Weights of a small mixture-of-experts language model, trained from scratch on English Wikipedia.
Experts: 2 picks a token, a softmax router.
Below are experts of layer 2 (counted from 0) of a mixture-of-experts language model. Rows are named router (the router's row for the expert), gate (a neuron's input weights, with its number), up (a neuron's input weights, with its number), down (a neuron's output weights, with its number) and show model dimensions 352-383. Each number is 128 + 24 x the weight over its row's rms, rounded and kept within 0 to 255. Numbers have three digits each.
Before each expert's rows: a language model's description of what the expert responds to; "raises" lists some tokens whose logits its average output raises strongly, later layers aside. This comes from a sample of Wikipedia text that the model never trained on.

# expert 7
Description: Prepositions and sentence periods
raises: " the", " a", " his", " an", " both", " her"
router:137121117116111082114124129155097141152119140133109120091104086146132116107163145146122154151149
gate0:150158128137119099115119126130120157078150138135131143129132140147103157109138114130159137103141
up0:134121164145146162160081121092116102141116130120120095125113117127122131149141116126109139122112
down0:160133131102113114088123138126101130128131149125129099134141174147148166135133113127113113113149
gate1:111139133163140124150143110146115140121116118105112126088091094102129127106132124181122140144177
up1:157132102135132146142130100133129131159118133115151147156150111150143116139108119143142142121131
down1:121114154148135143127078119139092142143151146111112114178147106152143107127135098105130114159100
gate2:136104105158147110120139149170113119139123146139138136144123120120120134138132080117167103122104
up2:118123107159126125166136126179127141123085115151105101130129129117112126125141105090147098121099
down2:139138107123117120113126041170100091134095138135056127120087132151099109126155129113155135095139
gate3:141160122125135119165108071136121126131127132171131124158117159139120129130090164148114126108155
up3:110117088107143147131124069140101123142149140161138148147095106147115109102084160155127156092144
down3:126125144125115164113135084107116149124142133132139140143142139109112131113092117132126160087113
gate4:119111172155115143132126130129169152122169117138118167139122110118183171116118124130137101133154
up4:138088118081183138123143169126158103145156128147091120132110098168136136101130149124116070128132
down4:100122113108131140119147146082151111145099122119079113135134155146103135085128136130154132130149
gate5:094169106119129127116155120104145103126110126139095171112141152114101142133113166125138143164128
up5:122097125129137113168127076136118112109137107135122094111151084130115118149096107176101128138147
down5:168100147133144125094126127131097149220115124121120170120129133097127108120144135059131110092131
gate6:131106092122151137095132104109122134105139083108100181119129129114109089109143121136116110130127
up6:137126081107112198128107096163101142146111089116076152125103165121121145088165144142112133127079
down6:145135089146159152153136106172095142144143119139122119115093129119140117097172088103166115158124
gate7:136117119133121150153146149113118128160133180118125109151135075155152130136191151143140147145127
up7:128131115126155135153098111090134136140093122133165098120116115104088128086125112141173143141102
down7:129127136135141129122133100127147105092132098134135109137123147118079128137123097117105116162129
gate8:123138091135149137125137157134159132153120156084146145089073180119143139139113141154102118120122
up8:160140111154160111123138141160134117152097162105126157171105132131129153172141128125098082109165
down8:101107110166128110124140123168130167127112119128147145160114153112164142127139133156113115126082
gate9:112115098151135089145047181141138142073114103106164101123153140104141130122131144105170150140108
up9:118111114161160081161086160137132102073144114095167106105134109109149128132109136124137155149122
down9:116173102142153122145141156156149161156116148128132105116109167117109144104115124122104195122117
gate10:139122094144135163087132162127096117144133114141123082157130100114133140127174138132162133153119
up10:142115079160133138090155149145078130142120116149125096125145127112129163107168135131167131151121
down10:138128066140128100123135171165090124102141114161104139112166153133107155101139139160139110175129
gate11:129123130107135092161128123148156138108128150148120131135144143171121092126103107131100130097092
up11:104131140161140116126151135093116103147111127093144115144068120112157161138147163121141113172187
down11:163119119129108127115161194100148061144100119127137144132135125152162162079149146173123135131130
gate12:119141124140100126134076156147120156087122111165123152108106151105161135155105119144100164150121
up12:138095155131114092136145132147142160125125115161103171129108104126168104150136122109136149170099
down12:122135102155120148108137110116102150118104083108168129117113152092121138097148153120147170128109
gate13:070145087171095087057102146104115163112145114143168118172120078104105139128138106125131144151160
up13:123166171157133108108092128140182137097153089150165144160134134123130127141150077126138119140143
down13:124140141133207111190110159130151059113133117140133128116122156145159131107097157122144138120111
gate14:083119136146110115114150152122163158110151147116119111141138115159171161096107121133117117106110
up14:151118135141122120140116115095142131144118126112168142092095178137142085147141139190149140151124
down14:153139103112139116113113118148100180135115163175151138140136113133135118138136129108122099130125
gate15:096096058083130155098121133102109115106179124146089134110157136149164161160146094138152104126116
up15:068130118093114170140118119075131154139103139141109149132132155139169180110111095101143112159122
down15:112122065118152113097128158144120126094106140104121157111141074115126154126086121111161103103154
gate16:089129123162138106176138114140138106139107098098142136133140184158082142112117144099107138129119
up16:139141134107095150113100099101138142170170109113119116136144085135153127152102135153144098149132
down16:124172117162136070117142113127132146142119085125180147116133211132095139114138082146124146175117
gate17:110126119089123153094119171138122162131151113125127146117125140133134132140113117138131138148152
up17:135115141117106119144134123146139148118095084122115119123103124142127117132121132118156133099099
down17:127137133133104118096135107152162110126134128126106157108112091111146097096110141106171144086140
gate18:162128117137123092191137142083116125152129128167134129144119137122091148094171130167124150166148
up18:126092133137104096134144128138110103104140150125168115122165102121105150092140133140117119111136
down18:180128086153071097136148131150074107117110110167115115137131079117153085095109129128070117139134

# expert 0
Description: Year-prefix digit chunks
raises: "6", "3", "7", "0", "4", "5"
router:083117125170092120097132116181111120144120123101112148134127093098143107089094119134128170115116
gate0:142137094153195147155142145147136110120156123132130151156183161122123121114130163101132094157138
up0:140106104131160147153150146120141126127166115137117126135153161142126146140099162098127089171111
down0:161128117113141159147170146092087125131138110134097153127130144118148093097118173110148121129144
gate1:086123143115122163162118113130138099129101164132122108141114123145135152127081092122131115156107
up1:145142158116144108121141186133096144108152129111128148112136081153112115128143141136102151089154
down1:154103150100105124114107156152119121135117125125117110126147147116120140110112175177105097113132
gate2:111144121109136147101131097151127124123151131135080103132118115129110106124184148118110129137113
up2:118145125094158104107138114146124137140183142099117121130131156128141090098124132105084132137104
down2:138123163123159128121106126126120144153132121136101128146115105136146158081127128122126114115114
gate3:115126087135126141080142131139142165119161159144160101087088108129092138156156136113148165075123
up3:155123167129118133167123123133118058138099086095112151162155157139183102097112108137119099150126
down3:111148153151166132200119142131121132093112103126126143102149137130109104130138160141094149107142
gate4:113120144156124153082096136128121114088129109120090136140158138117115103123154101101153105115105
up4:126133125086145113145111127093143109115155156129135119117119137158182142141130134149093092094150
down4:124121093147130115131112111122156126117204116121144113130113179102153108109159146152127160128145
gate5:114155141123174153131151145138144117102142134169118109072135151114153146139085141120111151127130
up5:140097100155078152136101117096129142136128126077144184191122089117140080096156125131145095102125
down5:108127128160084134126108161131152158100144103096179146118135094140129108117101161061127117102159
gate6:136136175102153172129100116160141140137090093131117139131120109097154116132142120128133151128111
up6:141117165092136151119091116160141158132096087136136148122120123122169110126150109122116144130104
down6:128099076174090106152137145156127158127136126121183134127181060124154110161152116165115111122140
gate7:131154157126121165124109140132113155087151160165138142097139170098150132119126144125125118124102
up7:124125094118125140128103134131102128115156131127101119143147131170099099125129127146166116099155
down7:147118120148123136127150091178117094085138139132161119138130120138107141101125113131116117090137
gate8:140120148153145154086135136103144101105112102109123128127160151099146142150126103122148142117061
up8:118106114130164189164115103145116110118127120051141147141114123090154148129131132081164148141071
down8:107104187127160167120166102103134155114092136102128156174097135121146110172150094133138095100104
gate9:144131154103178103152137119121125141119128115142112150126104152143124133152078118151127120142122
up9:170141121107110138111112091098142185119142122148113122124101170143090121155126131130116146129131
down9:137112151138123134154123144120081124161084098089110159143144119090126140119096117135098129133099
gate10:145119152155126138123094123124182124110154134161154139125149151148097162093112141159165115083137
up10:136136149131128129112102140121157119092165133164146127134153174114068184107135156159125115081138
down10:139167107095125118141165118147132115081145135120131103144093100117142112104148147112127140122100
gate11:109112118123102166066152104070175159115118131129110104132113160105161137095130121138155134083122
up11:164147106150107127184111132124104092125119127115162120129162130142103119125117136100148149116142
down11:132110098125115144121114133071148159152072115122152125138128094154110116113169158118126129105112
gate12:050121107122115123140106136126107123111166137124138101093129150098083149096115154155148116137102
up12:145163152085158100137134075150134140137127132141056085157156081087120127134135145129091152113150
down12:119129144146091145143137126125150101124133167146137110147148143115131124132108110124108136178078
gate13:115127133083141150138129113112141127167085164129125139129132125130120152141106107080149150108125
up13:149162162122126105146112135144129165126110095133133093133109139153157121143125134156133076126136
down13:110081130084124186151190156116191102143142162082107149151131108087159143128154100097098088140119
gate14:119135103075130152129163136155110110153145112138158144089174118160149142116096112151132139121120
up14:113128133094097109150152159150104104145153128160156137101123121124119165128065117125139142116117
down14:134158171087125145080100101160099122094125125140110120133125180144149118106150090130120130125119
gate15:145121140150153159134115111120181166144130129074120116123145167116158139127090152105108121125109
up15:129134113127104118115145125134094093128116125198146128124119087102116114132180127177163143124140
down15:123169146124136156134123103119169131110157137141114131098142171111145126132120124103134091106155
gate16:089098126129098163150162133133147100113133099175107120127087117160120134120133097112161120116137
up16:145167123127114144091182139160103110133123131168131163134150142207139121156126091172110139141165
down16:128132112158111097133139145146135112135096119114117120102135104162074115142130141168055144142150
gate17:104090108111120175131146177137167163147101099124176107141131136131162089124110128147105126120105
up17:114119179129152109130115086121086104128111161138114136124155130103086145158147124083150130150145
down17:122147129185146086105191111170128120129129124168134169103099133118097159125112163093142097102148
gate18:109121138126117208113107153145082146115136126155133099114141142096146076096076153157132122121156
up18:150092110136185077126122126105154093136141159139155153142155120142135091095161173105122130133136
down18:127143139116070177118170132146102153131083191120112146178124129136114152132158106152144140143126

# expert 8
Description: Wiki structure markup
raises: "201", "Other", "200", "Career", "202", "Personal"
router:123111115116076100117114100171101123139123100114128145117110074149145150127133120109103133175113
gate0:127118110149119136168133117154124148148145128158135147136120149109096165105115116086136116123141
up0:132119125153147171119145074145089105131117166151098161109151149120148161118114104128125132121123
down0:156148129139125099143087131141100106136154168140144204149113124139128137133125129133125120124087
gate1:101113146162100181116164136193124108158100080138149108130109178109117154132099143154112143171111
up1:132153097125148113138106161105147158093072159132085108117138135142130145126145119143126119120178
down1:110169124121165147107127103137143105154122103139152162144086141117082105164131128145136146063147
gate2:098119165140162161116078101116123145095116157164095141157142115142122157089166153109135102171095
up2:131099140162152168150123128128124125097155132156125148150129096166132134057147153098149112166077
down2:176113163140156119137138129117074141118129197122081096113117146133120130123101151124202146099120
gate3:119165119127145125163108136177138147145145145111134156171142143125169078126139116143139104118142
up3:145159136149133123144177116100163087119118087160093120132104111114126151126115116124134133115113
down3:115159095143123123168142142099160133122103106152108131178122134142160124151123099132139144128141
gate4:131125105135102148145124128152160123106140145117156098119125112143100157158166160175157148183119
up4:131148123112146160120151119143134124097140114128157079098113111129129134149138114141121145119127
down4:106085142110120131126096135105161150145110119114136123110155109141120127127099111154100169129134
gate5:103121138140103138119081124132150166095057122111147136118124134130141133102140118090076139131087
up5:143160143124133179103116105129111133175160134100124133172107094090109102110134189077106146108197
down5:106148103104107139114131099115125154140107135108144133112115086091049146068092149106083131131155
gate6:175127092142140111163130119148079132116166177166159050105142118121116111167134150138153090130113
up6:109130146087115153075141144064169156129066074124143173164132138141129135127127108105145201116139
down6:168111146181117103111113128151154095180136123139148134117110148125137087128140132123122126146163
gate7:101116143107121116119110134140138122151151135107135113148158123132147125138126155106111108095097
up7:135116167124078084102096088111142125113145116125120164150105118138125163094180098116131146149122
down7:101109138095123140148113117124123146158167120158113158168119074150117129121174135146160121099150
gate8:129166165138124128107189123115093110107142096125178097135115168147147105099092106128106156175113
up8:159093125146135112145100151120142126121123169167104141117149083124084167143184126124145093094125
down8:154115132139151143155125130103147189126112144167134146151137074112146090117123152104131120087123
gate9:166161104142106133125136082157115134125124118107153172128100114079117137101159119126162152150109
up9:132110107159118146118128087121116127074156135073131150100113095075128132143094098132148142148108
down9:098105162125118127134150121120111107129098149092134152161114081136138143175103129094144093121144
gate10:149118148126110178134133144101118126085111123081102139115146119169137134154106132158103187148127
up10:119142120115142143135108136104091070121155146122120083109119136097134122114133114113145137138095
down10:145177126109149088128156070142129159136114156117113116114120126098151131127154125176137103146157
gate11:147089140125129140110126142197119106147134108100141112064140126114176116115133096092136129165148
up11:146157176138127093132125083142147110141098135121146146177129100140142129141120146120133130119094
down11:117111108125135141126135117170144091122110115101108150109105085115122096134095152081149152155106
gate12:120096138131107124158109139152155118137122080120136195137110127125127150162140108100111099146085
up12:082153128092116157141118150151157113113132107141164160087131128142137112137135117131135138133099
down12:142140132143135132135167148118142151159132109088098134086124099138137139104160079160135109145138
gate13:167130150106142145181155101135142078125062102130139131161134135119157127108125140131113110104139
up13:097168080164092139128109187128140153170120149107100174076161078106093112157138070134144172125117
down13:113160105113122128127154136132126135123114148132131140105137173148119115127140113094175167154123
gate14:106150098113061126154142122143125110141099146114135127188152104127114144137149134108119146101096
up14:139149142116186148100114136103142142135144106117145134114111083150126117149126089118146131032178
down14:135176104155079153120158139122147157122104130101129119141128145127093116125206115097160126116128
gate15:144160153127139151106101139158140122135145136113085150129111107083112095124119110141124114142135
up15:111098099138096088170135119114138125139108120154155102131150147188115138152146160103118141121110
down15:072117099116113144109142109138110155141147087125115163139114142180113131107163159057118134106137
gate16:151096141161123152126139129075130134074171120121155118109125163131167113146098122097098123130149
up16:100151137140129116140114153133114114137094136139123107096144126107148108092136112132121121141168
down16:158115183120104103111085189143133138143070146097114129095122145114126129126132122115141128104124
gate17:085103135154136101123088130086159122147138121118155127166078111152110178132156132127110162113164
up17:147131160145175158124141134126132106061143078142139148152099134112101119146106111147153150108149
down17:135123161143172092098131150130141150114137085133122114136096139108090147126109157073089108103128
gate18:137114187127124128136126118146102137134150133126145133157107116096145097129129121145103156144088
up18:190134130108171084123105114166133140124141176128107139084093116122126122128107137130145151094148
down18:079169128125145166081120119099141090125086097168120131120143141166136134139093098147166113140136